Experts of a small language model: a shared expert of 128 neurons.
Below are experts of layer 7 (counted from 0) of a mixture-of-experts language model. Rows are named router (the router's row for the expert), gate (a neuron's input weights, with its number), up (a neuron's input weights, with its number), down (a neuron's output weights, with its number) and show model dimensions 80-159. Each number is 128 + 24 x the weight over its row's rms, rounded and kept within 0 to 255.
After each expert's rows: "comes before" lists some tokens at least twice as common just after its tokens as in all text. This comes from a sample of Wikipedia text that the model never trained on. Tokens count by the router's weight.

# expert 54
router [ 88 136 111 129  98 143 122  77 132 101 125 152 143 152 134 108 141 138  87 125 127 167  89  86 127 169  64 149 175 123 104 177 125 135 160 149 128 108 129 138  83 128 107 134 130  57 143 169 170 128 125 113 132 136 153 123 160 143 130 136 105 120 149 124 123 151 123 142  91 129 139 128 108 144 163  96  92 121 118 116]
gate0 [128 150 132 138 134 131 152 160 138 166 110 167 122 145  90 122 122 118 114  89 171 133  93 134 132 111 128 128 134 139 126 113 124 161 140 108 109 145 124 102 132 136 103 144 154 133 123  98 136 136 125 120  75 111 126 108 116 128 130  73 124 109 105 144  79 109 137  95 147 116 129 123 136 151  83 138 111 117  87 118]
up0 [113 146 144 114  97 155 136 128  96 151 151 106 155 135 114 116 151 112 129 148 146 123 117  97  99 100 136 164 110 115 115 102 148 150  96 103 115 160 135 117 154 119  89 152 165 177 136 133 115 168 143 102  85 104 122 122 146  97 147  89 147 174 119 178 137 115 112 137 139 144 100 124  93  99 108 142  89  82 106 118]
down0 [102 124 124 109 105 138 122 159 125 125 129 112 157 101  93 125 159 112  69 144 129 127 139 116  87 159 155 129 143 136 120 108 137 107 146 113 162  86  96 140  92 108 101 103 137 108 120 154 197 130 135 130 131  92 142 152 129 131 135 123  97  84 164 145 102 103 134 123  93 116 157 116 169 100 162 162  95 117 128  69]
comes before: " |", ".", ",", "–", ")", ";"

# expert 5
router [ 98  97  67 141 121 115 155 130 151  97 108 171 133 186 139 161 171  79 142 178 142 128 114 109 141 142 124 142 103 116 120 136 125 119 159 108 107 157 119 141 154 149 146 157 143  80 135 113 108 158 149 117  99 173 115 143 168 121 125  96 121 150 146 147 132 164 127 103 165 134 106 101  97 155 121 133 118 105 116 166]
gate0 [ 83  79 103 154 130 146 131 151 177 111 128 142 120 138 126 113 107 100 147 153 123 106 117 140 151 132 147 159 126 117 155 134  95 118 136  98  65 144  92  95 133 118 118 122 165 186 113 108 138  92 101 115 126 134  72 134 157 147 114 120  82 125 161 101 137 103 116 165 121 110  97 134 133 163 143  85 147  97 130 130]
up0 [127 162 119 144 107 107 176 140 106 123 108 104 136  96 113  65 154 154 129 191 150 136 141 114 174 143 116 121 110 113 128 140  63 137 157 151 189 126 157 142 116 148 119  98 109  87 139 146 144 140 150 104 124 125 116 148  78 121 113 136 158 122 104 148 120 123 125 149 113 111 126 153 162 168 129 142 112 111 130 121]
down0 [149 124 163 134 123 130 131 148 109 110 140  57 148 149 149 100 165 133  93 124  71 123 139 137 125 130 147 146 143 133  82 117 139 109 133 137 154 151 146 144 112 141 138 119 109 120 103 155 102  68 164 164 174 154 139  97 127 131 139 117 119 136 143 144 101 111 117 116 120 135 155 128  89 108 158 157 174 145 102 105]
comes before: "\n", " The", " In", " \"", " He", " It"

# expert 37
router [104 153 111 126 131 128 116 122 168 128 113 157 123 198 168 154 135 108 101 136 119 132 101  86 153 119 122 158 128 126 124 196 128 107 165 121  95 133 118 145 112 121 112 142 156  77 192 125 166 123 181  99 128 129 126 111 153 106 115 101 107 136 126 132 112 183 123 124 154 127 104 118  86  99 154 148  90 141 135 118]
gate0 [ 72 118  96 159 124  99  73 106 118 155 119 161 148 109 147 152 141 192 133 101 143 122  95 152 106  79 129 165 144 102 131 137 169  95 108 101 108  69 118 119 123 119  86 140 153 160 133 102 100 105 106 160 116 107 136 153 131 106 140 143 147 121 137 102 131 144 126 116 131  84 105 115  70 102  85 135 118 125 134 142]
up0 [112 143 165 142 151 131 109 165 118  63  94 143 107 128 152 171 117 126 128 147 133 120 143 162 161 109 125  88 125 105 115 110 135 130  96 178 115  79  92 129  78 153  94 140 158 111  85 124 130 139 146 106 148 147 137 120 125 132 135 158 148 111 106 149 101 170 135 126 112 156 133 132 139 137 135 119 156 112  94  99]
down0 [156 142 103 116 119 176 135 128 162 134 152 165  85  95 104 152 146 132 132 119 108 135 165 146 142 163 160 149 141 154 145 160 143 128  94 185 155  92 120 112 150 106  92 149 125 106 148 121 141 132 130 127 119 148 110 109 108 104 122 132 179 127 118 109  99 164  99 178 175 101  96 137 106 102 118 125 113 115 101 158]
comes before: " of", "s", ".", ",", " was", " in"

# expert 48
router [110 166 118 153 141 124 125 177 140 102  92 142 108 156 148 137 119 154 121  88 135 132 111  44 134 116 106 146 165 103 112 169 129 117 145 153 126 151 123 119 115 125 121 138 122 102 119 148 193 151 126  79 123 142 121 111 138 108 119 119  53 161  87 142 115 163  91 153 163 159  94  99 100 117 171 135 115 165 143 155]
gate0 [101 116 146 127 138  86 148 140 132 116 126  92 174 134 102 115 179 141 150 113 131 132 113  69 124 131 131 155 145  58 124 101 136 148 115 112 147 110 139 136 148 116 116 171  99 103 127 132  92 111  99 137 123 117 100 127 122  90 158 107 103 176 100 112 150 127 126 133 155 164 104 108 125  88 138 127 123 123 133 128]
up0 [ 96 102 134 147 144 124 138 137 100 144 128 117 120 148 130 124 130 167  97 153 121 144 159 135 139 115 120 118 163 147 175 123 113 158 111 166 108 112 128 151 103 123 121 114 127 100  99 112 142  89 116  75  70 100 128 115 178 152 105 149 138  82 132 147 108 129 108 142 119 156 138 130 154 161 132 107 146 137 161 152]
down0 [140 105 120 127 123 102 153 149 101  90 133  96  84 144 180 123 124 159  99 169 151 104 113 109 104 110 160 144 142 140 136 171 116 146 102 112 116 114 153 140  68 133  72 174 105  87 160 133 107  80  96 115  80  72 150 156 140 118  97 144 147 151 151 107 134 143 137 109 126 146 146 136 145 163 128 149 126 137 119 140]
comes before: "ed", "ing", "s", "d", " of", "er"

# expert 29
router [100  97 116  93 132 122 118 129  99 125 117 135 117 140  89 175 136 139 127 135 143  99 102  89 128 160  87 153 127 119  97 132 132 117 169 127 123 108 119 136 134 148 112 136 148 114 136 128 123 149 131 138 113 114 140 117 160 142 108 112 120 143 179 130 140 150  71 185 127 133 119 117  77 168 155 145 112 125 113 165]
gate0 [155 101 100 151 174 135 102  95 139 121  89 153 138 116 145 124 142 147 145 108  90 142 112 102 158 128 112 123 115 161  93 182 147 115 119 143 155 171 151 130 154 135 138 116 103 150 124 130 152 125 130 135 124 122 139 109 102 152 157 149 173 124 169 132 136  94 125 111 144  94 117 195 107 209 143 103 125 152 115 150]
up0 [115 142 181  72 118 103 111 112  64 187  85 116 132 142 143 153 136 119 143 145 150 126 128 171 152 102 120 143 140 137 133  86  99 112 110 163 130 109 102 144 140 139 121 151 113 128 139 128 138 143 141 107 133 174  82 111 138 137 147  96 135 127 164 111 122 109 112 143 143 202 140 126 165 126  73 168 123 117 113 137]
down0 [138 141 131 113 130 142 167 109 140  81 158 122 124  99 132 171 136 159 135 112 120 147 149 106  92 129 129 163 170 118 143 113 144  91 128 124 114 109 122 102 176 147  68 106 119 132 102 148 122 108 153 149  85 151 102 137 140 151  89  90 108  82 139 176 120 150  91 116 103  93 135  98 143 109 118 163 143 116 134 159]
comes before: " the", " ", "\n", " 0", " 1", " 19"

# expert 4
router [118 174 103  93 162 166 114 117 122 129 118 207 105 143 121 119 120 125 111 170 146 143  95  92 148 143 108 106 133 129  57 194 134 130 112 153 128 118 119 144 111 154 140 101 122  44 148 125 179 109 123 105 115 127 130 137 131 110 155 118 129 135 163 169 103 147 104 143 121 117 120 124 103 148 186 135  97 112  86 168]
gate0 [107 172 109 105 118 118 122 143  87 177 104 130  84  94 104 107  80 100 108 137 158 103 103  77 111 145 146 166 151  98 106 133 177 137 122 142 116 121 120  97 123 123 101 114 151 134 115 100 136 110 171 130 121 122 114 139 108 125 156 156 149 112 186  74  82 155 133 121 139 109 144 134  92 150 129 123 153 102  96 163]
up0 [ 95 188 122  92 117 159 160 152  59 125 113 151 122 126 126 115 126  98 125 149  92 145  86 111 115 164 137 150 127 131  93 132 146 124 130 147 106 132 109  87 131 170 121 126 170 107 108 124 143 154 156 127 151 160 161 116 113 127 117 145 124 103 160  55  83 175 125 138 109 148 120 129  93 161 114 112  84  78 102 146]
down0 [110 100 115 127 120 132 104  93 116 142 151 121 153 131 150 113 145 123 165 185 104 167 132 153 100 134 117 124  71 152  97 151 151 156 141 127 116 149 111 153 152 147 133 146 150 172 123 132  95 122 126 170  91 126 145 126 128 143 122 145 108 150  89  97 122 124 145 150 119  91 115 121 123  94 126 130  94 131 108 133]
comes before: " |", "\n", "|", ":", ";", " ("

# expert 36
router [106 152 102 119 155 148 129 136 186  71 116 163  88 163 123 131 143 137  90 137 142 122 112 114 167 137 120 125 131 126 130 167 136 122 171 135 118 153 143 142 114 129 105 103 172  99 147 122 232 125 118  80 135 152 128 140 136 118 126 148 133 149 173 162 114 140 130 136 132 125 139 119  94 139 148 164  92 141 148 149]
gate0 [134  95 110  83 110 127 150 138 156 138 122 115  73 131 132 111 106 149 155 117 173 108 132 138 113 168 142 113 116 121 141 142 131 175 116 125 151 139  92  85 126 134 125 103 189  93 135 110 159 114 139 139 171 158  87 131 124 119 104 174 127 114 174 144  75 143 136 139 111 134 142 116 139 165 138 146 116 112 123 132]
up0 [ 91 109 136 125 141  92 134 150 139 142  79 145 116 126  82 142 176 122 164 115 153 121  87 141  95 149 175 144 134 142 170 106 150 145 134 159 136 155 110 118 136 140 137 164 154 135 140 162 115 102 123 122 161 150 113 122  79 143 123 153 152 103 148 132  84 133 143 162 154  73 163 134  90 119 123 133 125 133 113 114]
down0 [142 129 139 132 103 138 109 124 111 145 147  87  86 102 110 170 125 134 157 129 118 136 143 108 168 153 107 151  87 143 152  94  90 120 136 124 130 110 141 115 103 150 128  73 122 119 122  81 144 127 136 125 141 106 128 119  98 105 158 114 174 113 178 105 101  87 116  73  78 123 141 144 105 114 110 123 103  96 126  81]
comes before: ",", ".", " of", " and", " in", " ("

# expert 27
router [136 105 124 144 115 108 134 111 134 148 113 186 145 183 140 146 132 141 125 158 114 169 114 114 134 101  99 129  82 143 119 183 161  79 151 115 107 145 128 157 113 126 133 122 159 124 109 148 106 140 118 102 135 125 118 136 141 119 139 122 113 176 159 116 121 178 121 147 140 130 113  94 101 158 176 162  65 153 154 153]
gate0 [143 150  94 142 137 104 151 106 104  93 128 159 113 151 127 170 135 118 132 149 143 145 171 142 157 156 147 136 126  97 145 149 143  85 129 145 112  86 141  93 110 132 148 111  98 119 130 155 142 135  84 146 132 132 136 134  87 173 163  88 113 110 109 127 109 159  68  72 142 145 122 126 181 146 140 154 150 100 123 110]
up0 [139 153 106  83 129 129 147 129 133 102 144 113  94 147 114 169 141 104 129 171 108 132 110  83 142 122  94 131 164 120 129  87 119 105 119 175 161 130 128 128 103 119 123 158  97 125 188 162 104 136 118 134 127 119 123 133 139 146 164 134 142 109 118 100 162 156 181 135 116 140 137 118 129 141 129 181 150 117 123  96]
down0 [135  99 136 158 145 109  80 107  95 128 149 163 130 113 158 118 154 127 130 129 101 166 174 135  92 107 118 135 134 132 118 113 141 149 134 121 146  94 139 138 100 116 102 124 138 124  86 137  80 108 149 105 139 147 109 148 105 183  99 128 167 141 127  97 135  94  75  92 146 150 107 136  84 116  94 112 106 151 171 111]
comes before: " ", " first", " f", " re", " c", " st"

# expert 0
router [146 111  84 115 156 119 106 139 146 138  94 135 107 131 117 145 120 128 112 116 114 112 108  88 161 132 135 138 145 118  99 106 109 136 159 117 120  87 155 155 144 158 113 151 159 114 132 124 139 164 139  81  98 110 125 114 179 116 132 119 150 155 138 159 150 193  80 176 139 100 107  94 107 150 172 165 128 133 114 118]
gate0 [131  93  94 128 164 121  94 144 136 180 117 165 121 113 133 126 109 115 173  93 179 168 151 165 133 109 135 122 143 132 131 158 121 145 134 148 167 125 125  93 130 172 118 104 133 108 118 142 137 166 107 127 134 122 118  76 167 118 126 116 108 113 146 161 154 128 118 131  97 112 166 137 122 128 106 145  65 127  79 153]
up0 [ 77 127 144 132 119 114 118 163 130 136 107 122 149 153 162 135 122 101 124 118  83  81 112 107 114 122 102 140 145 122 145 143 102 135 148 166 110 129 161 149 100 137 165 128 105 150  88 162  91 142 142 113 178 151 112 139 134 133 150 155  80 114 129 105 100 145  96 120 124 134 147 134 139 122 116 141 105 158 128 143]
down0 [143 135  90 116 119 151 104 137 151  99  88  91 156 149 118 115 132  88 141 144 124 112 159 123 119 139 158 141 114 100 150 112 118 123 110 115 106  94 102 153 141 113 120 149 133 153 128 108 161  82 117 125 118 121 125 158 136  99 119 125 130 133 104 102 100 130 109 128 113 151 123  94 127 106 126 119 107 118 143 176]
comes before: "\n", " ", " 1", " 0", " 2", " 3"

# expert 34
router [105 140 107 149 133 103 156 146 124 125 153 132 135 143 127 180 158 152 105 113 149 114  89  81 131 119 118  97 172 128 116 142 140 108 178 103  96 153 139 124  74 160 178 108 147  82 149 133 114 134 115 133 111 143 115 119 118 124 120 165  76 123 140 174 140 140 146 127 116 110  92  98 103 100 155 142  98 151 149  88]
gate0 [155 174  90 137  87 159 137 129 144 138 142  86 124 126 133 134 110 145 130 133 115 129 146 118 145  77 131 106 140  74 160 142 124 113 158 158 162 142 109 100 136 150 110 154 138 137 158 102 131  92 131 125 129 167 127 141 105 143 129 160  99 126  91  62 153 139 139 148 136 157  82  94 123 127 136 114 125 133 111 113]
up0 [157 138  85 104 140 112 126 130 124 157 118 113 170 146 156  95 142 104 113 128 137 121 115 125  98 134 149 142 145 142  71 129 127 161 106 116 116  92 129 138 125 127 181 117  95 115 120 127 103 135 127  97 143 122 112 127 164 140 156 119 150 155 133 132 134 140  94 117 139  90 131 147 125 105 139 147 129 104 139 141]
down0 [116 114  86 127 122 124 158 132 157 144 122  91 103  91 124 121 149 181  83  99 131  93 138 138 148 119 152  98 134 126 148 127  99 126 146 132 126 133 122 134 126 104 119 161 156 175 125 172 128 163 135 136 110 161 151 135 130 134 131 152 133 132 160 147 118 137 166  91 166 120 142 110 134 136 155  96 142 139 119 127]
comes before: " ", " and", " the", " a", " \"", " S"

# expert 39
router [135 168 135 146 142 116 123 145 109 119 115 157 155 129 119 114  86 121 109 128 135 127 116  94 121 107 165 174 111 110 124 139 163 125 151 122 113 155  92 116  96 136 162 174 123 118 170 117 166 135 119 101 118 164 121 159 156 135 127 141 127 128 150 142 151 167 153 144  91 135  98 117 114 122 201 128 120  82 110 113]
gate0 [147 157 122 107 135 138 151 146  85 140 137 148 143  98 148 131 157 123 167  91 123 111 109  95 135 115 164 122 148 109 164 135 123  75 190 140 183  99 157 182 144  99 120 161 189 100 135 150 117 154 107 119 133 149 141 120 139 110 131 150 140 123 123 155 132  92 113 129 173 110 127 104 131 125 180 116  83 109 155 131]
up0 [144 137  94 141 118 155 130 163  87 140 141 115 154 107  98 168 156 164 132 119 108  87 111 114 101 123 139 121 156 173 138 115 150 175 121 150 119 111 100 175  83 101  99 112 104 139 148  97 140 139 131 133 106 170 139 176 138 153 158 151  92 139 155 152 139 123 139 119 136 160 134 135 168 108 110 125 144 134 149 156]
down0 [136 127 108 186 149 113 100  84 114 118 158 126 159 134 158 138 141 106 133 137 126 143 141 134 128 111 101 134 122 147 151 134 111 135 159  86 111 140 112 150 153 139 139 126 107 113  85 139 137 132 143 134 110 159 187 132 131 135 135 150 132 116  97 126 172  88 171 119 164 117 178 100 161 124  84 107 191 123 125 119]
comes before: " by", " to", " in", " the", " on", " 19"

# expert 28
router [105 147 138 135 108 130 130 164 154 106 127 138 142 148 132 160 128 124 126 128 127 120  60 136 131 123 144 113 153 119 168 205 129 111 141 131  89 134 125 130 116 178 147 172 132 126 146 128 164 127  98  84 121 114 119 159 170 136 114 143 139 112 153 143 107 159 135 134 112 107 101  71  94 135 134 121  92 105 141 147]
gate0 [ 85 145 122 143  96 118 116 118 152  92 162 121 160 105 123 126 191 152 142 168 102 110 158 148 108  82 127 109 155 132 118 145 144 120 104 157 134 122 127 133 139 145 132 107 162 134 151 147  88  98 116  83 117 122 121 167 110 136 104 119 135 158 103 139 129  91 174 145 102 117 113 149 144 143 150 151 171 134 124  90]
up0 [ 89  74 139 122 139 129 126  90 129 131 133 140 157 141 108 141 143  86 119 143 130 159 163  96 146 129  82 122  71 147 130 108 136 176 115 109 116 131 146 123  96 127 111 124 119 152 147 105 154 144  86 118 126 145  82 123 113 134 132 164 106 121 106 125 119 123 132 151 137 124 156 128 155 136 133 106 108 149 105 146]
down0 [111 142 125 202  94 141 147 151 155 134 129 145 121 120 153 113  70 105 191 124 161  64 107 174 135 149 129 123 125 118 131 152 157 139 145  66 129 126 128 133 139 178 129  91 107 114 141 108  82 143 143 162 145 117 105 120 151 117 118 123 102 152 114  77 109 142  66 108 112 129 110 172 126  74  66 148 141 137 163 113]
comes before: "ed", " to", " by", " in", "ly", " as"

# expert 60
router [104  99  86 139 114  90 159 164 156 103 153 130 112 155 101 138 134 129  93 123 173 129 110  98 114 124 148  89 112 104 152 160 124  90 120 142 128 172 107 145 140 131 104 152 123 100 128 151 123 134 129  77 120 132 134 131 138 116 124 149  96 137 163 141 133 176 128 136 156 130 110 102 106 148 117 117  86 113 141 160]
gate0 [148 122 141 112 140 129 124 166 145 114 129 167 112 120 129  90 154 115 102 110 137 149 131 145  94  76 119 124 179 116 130 160 143 104 146 144 100 120 108 145 101 118 105 141  93 126 138 129 129 142 112 138 114  91  99 170 129 144  84 108 117 145 165 110 132  78 141  92 121 150 136 125 122 166  84 135 110  92 140 126]
up0 [132  86  92 112 109 119 125 156 136 130 133 158 114 113 165 167 123 126 152 147 111 136 148 125 109 166 148 120 160 132 126 131 148 129 133 108 151 134  85 123 132 107 143 123  94 146 154 180 130  97 118  80 145 164 139 115 159 130 138 125 117 126 107 137 118 145 137 123 128 116 114 144 114 143 106 110 101 122 153 181]
down0 [115 124 125 122  93  95 140 107 128 114 128 112 114 164 153 149 104 138 137 106 120 126  89  99 124 136 147 128 132 143 142 134 102 150 121  83 151 123 139 103 162 135 121 116 156 103 114 127  93 138 142 131 130 119 120  86 116 181 159 129 133  80 152 143 129 126 119 184 154 151 158  95 149 130 114  97 157 132 120 113]
comes before: "\n", "-", " The", "==", "The", " In"

# expert 32
router [113 137 138 154 116 156 109 134 143 119 117 186 112 131 138 123 144 136 110 130 121 154  96 107 174 125 112 115 148 149 161 132 127 109 161 111 126 119 122 156 124 146 131 106 186 103 136 156 130 153  94 113  97 154 140 123 137  98 102 185  90 140 179 136 128 155 159 107  82 176 105  85  79 179 159 147 121 113 158 129]
gate0 [139 120 126 101 128 153 111 104 114 138 110 112 129 119 133 133 153 141  96 143 109 103 140 138 125 105 121 147 159  89 132 135 135 124 133 177 142 127 134 105 117 155 147 140 132 177 121 120 131  92  98  66 115 126 122 155 184 128  85 146 130 147 113 161 116 147 116 141 112 137 119 127 119 115 101 109 117  96 124 128]
up0 [128 144 122 175 135 113 123 154  86 157  99 131 141 188 110  88 129 115 106  99 149 167  99 114 111 113  99 167 105 124  90 112 136 120 152 146 158 153 158 164 113 107 140 161 143 135 146 145 123  90 138 166 116 161 161 112 104 137 115 126 128  76 146 138 163 106 116 109  96  80 120 122 146 144 139 129 120 158 147  88]
down0 [105 121 128 142  94 147 135 129 107 137 164 166  95 157 119 135 111 167  86 125 106 162 138 155 149 104 146 115 123 125 150 106 104 118 123 127 108 132 147 109 128 118 155  66  91 115 143 129  97 117 130 130  74 110 100  69 141 115 101 116 143 152 137 121 149 109 169  94 152 118 160 138 120  83 170 121 165  96 135 103]
comes before: " |", ",", " (", "i", "z", "h"

# expert 11
router [138 109  91 155 109 158 129 114 122 155 146 107 113 193  93  93  97 135  96 163 136 145  88 143 134 130  94 105 125 100 133 160 146 110 167  99 105 113 109 102 127 134 141 136 151 140 156 120 166 112 131  93 130 119 116 147 182 142 169  92 152 161 128 123 107 168 155 130  99 113  82 155 115 128 155 171 120 169 102 123]
gate0 [101  96 141 121 123 146 112  93 121 138 118 157 197 130  92  98 137 120 131 151 111 120 118 154 129 147 158 130 141  88 164 148 107 157 137 143 152 137 109 122 163 162 141 131  95 130 102 109 110 124  63 130 131 102 113 156 121 116 140 152 131 117  98 106 109 105 108 117 133 170  87 100 120 153 144 137 143 128 171  82]
up0 [148 151 132 128  95 108 134 155 137 134 118 102 157 110 134 165 146 116 111  90 162 179 144 140 126 118 128 136 127 144 113 112 159 121 150 124  90 123 122 141 129 101 129 130 152 126 162 140 178 140 153 161 127 113 176  91  87  94  94 148  77 123 117 106 169 123 144 164 141  94 149 145 178  82  97  94 123 140 107 165]
down0 [107 121 154 134 139 104 142 129 132  66 112 154 124 150 117 150 134 149 134 120 167 131 122 119 128 119 150 103 115 165 181 145  95  86 147 151 109 128 146 166 138 136 117 137 101 121  99 143 135 121  78 111 126 134 140  95 139 147 130 145 113 171 148 148 115  87 127 131 122 162 177 117 137 147 122  77 125 161 128 119]
comes before: ",", ".", " of", " and", " in", " were"

# expert 31
router [ 95  85 148 145 138 134 144 115 111  47 138 126 104 132 116 165 125 145 135 150 111 142  78 108 125 115  92 127 151 109 123 126 164 149 158 140 101 108 103 129 102 140 138 136 151  98 194 138 111 146 124  81 138 142 119 127 163 118 113 103 110 157 144 141 182 126  95 117 152 132  73 153  97 138 150 118  80 137 124 109]
gate0 [125 133 112 121 110 131 125  80  83 127 142 122 148 156 125 160 146 112 117 144 154 129 161 137 137  95 117 105 101 134 113  82  94  99 106 115 126 126 149 120 136 115 132 128 171 112 151 117 118 116 153 136 138 110 120 116 147 112 110 108 146 147  69 136 122 137 127 124  85 107 145  93 118 151 149 144 107 127 109 135]
up0 [142 108 160 160 126 115 143 168 121 107 160 101 144 140 125 158 163 104 112 155 124 140 134  99 117 132 118 146  93 134 112 155 156  90 150 162 121 106 107 158 136 127 144  94 121 118 124 130 123 131 123 136 106  80 131 125  95 107  94 128 130 115 107 109 143 141 127 142  79 119 153 115 150 100 110 127 112 118 138 152]
down0 [ 90 135 161 115 103 152 118 123 153  67 166 144 125 168 145 148 128 140 118 147 140 154 151 129 110 140 140 144 100 168 150 137 126  94 100  93 127  82 128 139 131  85 146  74 136 114 117 122  85 157  77  98  96 122 102 133 129 155 180 123  91 115 139 146 191 136 157 118 155 120 119 139 108 129 165 173  97 154  92 135]
comes before: " a", " ", " be", " re", " the", " not"

# expert 15
router [104 140 121 156 124 154 137  97 134 104 108 162 154 154 149 118 135 135 117 146 135 126  82  85 116 158 100 111 162 118 125 160 106 135 168 119 142 129 120 156  91  87 114 149 126  81 148 140 200 186 131 104 148 181 117 129 152 131 126 137 100 130 140 130 103 140 130 153  78 115 140 103 116 137 137 101  82 116 165 121]
gate0 [101 186 144 129 112 135 101 144 124  96 136 141 126 146 160 140 119 105  91  78 146  78 102 129 117 153 127 108 160 147 144 107 140 165  96 128 160 139 128 142 141 141 150 139 136 123 142  98 126 135 116 163 108 156 126 156 154 135 131 150  82  77 144 139 109 122 112 104  85 170 116 158 109 157  93 176 110 127 114 121]
up0 [139 198 130 113 124 141 132 130 114 113 128 139 110 119 141 161 150  92 134 109 130  94 164 156 154  97 138 117 158 116 141 116  87 133 146 125 126 134 119  95 126 127 138 131 167 178 132 103 155 134 114 117 106 158 143 143 159 105 112 140 130  86 148 169 124 106 136 146 120 110 131 166  89 200 112 129  82 124 103 120]
down0 [ 97 116 136 148 132 142 107 121 114 114 127 153  98 144 156 116 134 163 145 156  92 105  83 142 137 104  98 161 104  88 144 117 119 116 203  84 113 131 109 129  97 137 119 129  95 138 136 128 114 142 140 125 137 120 133 135  95 114 125 120  99 114 117 115 151 168 131 155 122 162 128 127 127 144 149 113 115 150 191 130]
comes before: " |", ".", ",", ")", "–", ";"

# expert 20
router [113 121 147 140 115 138 116 148 121 119 148 172 138 170 159  86 150 149 113 154 125 139 111  97 152 199 102 121 149 127 132 177 157 101 126 138 115  86 164 164 128 150  98 153 155 100 150 162 179 162 130 109 177 117 116 105 142 127 152 117 105 138 137 156  98 162 117 156  99  89  98  94  88  82 163 136 101  90 113 157]
gate0 [ 78  91 148 131  80 120  80 135 123 116 143 177 110 109 153 115 139 129 145 131 156 126 126 142  85 188 111 117 126 122 132 117 116 107 100 129 157  81 117 142 136 101 144 152 142 147 115 143 181 136 109  77 156 150 172 140 144 146 162  92 105 146 137 110 124 146 107 112  95 144 129 116 162 112 177 129 111 103 141 117]
up0 [110 138 135 161 168 117 134 117 147 137 127 125 164 119 136  82 146 125 104 147 154 125 144 128  97 129 203 134 116  59 183 144 108 111 134 111 110 135 142 148 137 175 137 200 106 161 108  94 130 111 111 100 134 156 119 136 155  96 175 136 125 150  86  96  99 110 124 110 156 131  95 131 129 131 136 110 133 105 141 139]
down0 [ 99 133 128 140 143 146 162 102 129 112 141 138 115 141 122  85 160 153 109  92 159 104 136 129 129 158 172 134 133 115 157 163 184 112  90 155 154 114 139 144 154 172 163 161 133 135 136 136 133 122 119 136 185 128 126 132 128 108 130 105 135 116 144 169  92 110 141 137 105 131 111 131 153 125 105 167 143  72  72  98]
comes before: "ed", "ing", "s", "ation", "ment", "t"

# expert 13
router [ 95 161 120 159 150 119 132 135  77 120 108 163 116 163 145 144 148 145 112 141 132 115  71 111 152  93 105 131  96 128 143 171 120 107 162 168 104 118 135 142  93 172 149 101 147  78 123 152 138 137 128  84 158 117 161 155 145 103 117 175  90 122 156 162 157 154 119 115 105 124 150 115 122  74 142 109  75 127 123 124]
gate0 [128 123 152  95 117 134 116  96  91 109 117 145  82 136 127 169 143 101 144 135 127 128 103 136  80  71 156 123 120 148 152 164 117  96 150 169 133  95 152 129 138 177 127 139 178 132 119 122 121 175 145 144 138 147 151 138 134 105 143 131 129 123  99 166 122 123 156 105 132 113 125  68 140  87  99 177 130 120 187 119]
up0 [149 132 111  97 126 123 158 102 150 164  93  79 127 114 101 116 128 135 168 133 113 131 158 140 160 113 140 143 116 148  83  96 106 175 133  99 120 134 145 130 127 104 134 146 109 164 186 127 118  96  93 140 148 119  90 114 160 105 138 149 106 138 142 162 126  78 118 200 107  86 146 188 175 154 132  91 119 167 117 146]
down0 [191 116 117  74 110 117  92 159 157 128 154 130 151 155 130 131 110 109 141 164 138 136 112 125 162  93 119 147 136 141 172 113 124 138 174 125 129 141 195 130 138 145  81 154 116 142  98 128 132 103  99 110 100 121  78 107 120 116 156 119 114 130 144 138 111 141 139 185 150 154  88 112  90 141 148 123 145 138 151 129]
comes before: " the", " and", " he", " a", " which", " 19"

# expert 22
router [140 126 125 176 112 133  98 146 139 147  75 186 130 153 115 142 143 125 133 130 157 123 120 121 157  95 102 120 147 121 133 186 143 102 190  85 121 119  92 162  92 104 135 145 122 129 148 142 149 126 106 114 107 116  82 132  82 115 113 163 147 163 119 187  96 121 127 140  97 139 148 131  91 160 145 123  89 134 158 134]
gate0 [136 120 143 150  88 153 152 146 136 130 108 121 130 120 110 122 125 127 130 130  91 159 118 122 113 127 153 135 184 143 143 116 125 122 127 128 129 116  70 126 109 133 103 140  87 158 109 123 132 122 121  98 113 152 127 119 119  91 143 110 127 152 121  90 162 143 144 138 116  91 145 121 120 150 123 147 126 115 152  96]
up0 [127 130 136 126 132 169 122 172 160 113 124  98 142 101 146 125  96  94  95 120 153  97  94 142 113 120 149  97  94 116 128 131 131 133  96 117 149 122 179 102 169 173 148 125 111 113 105 158 123 150 127 125 140 166 151 132 163 164 154 119 129 153 163 115 122 110  78 112 131 166 143 128 145 137 113 139  98 122 100 122]
down0 [144 119  89 160 144 123 117 143 144 165 128 133 170  92 145 135 157 142 143 124 108 100 129  62 152 145 124 151 105 103 171 121 167 165 133 134 127 144 110 143 121 127 123 120 168  83 145 101 155  86  86 129 104  92 140 132  97 124 139 108 133  92 132  97 127  86  80 114 152 156 139 102 109  92 131 150 113 162 108 128]
comes before: " to", " ", " the", " a", " that", "ly"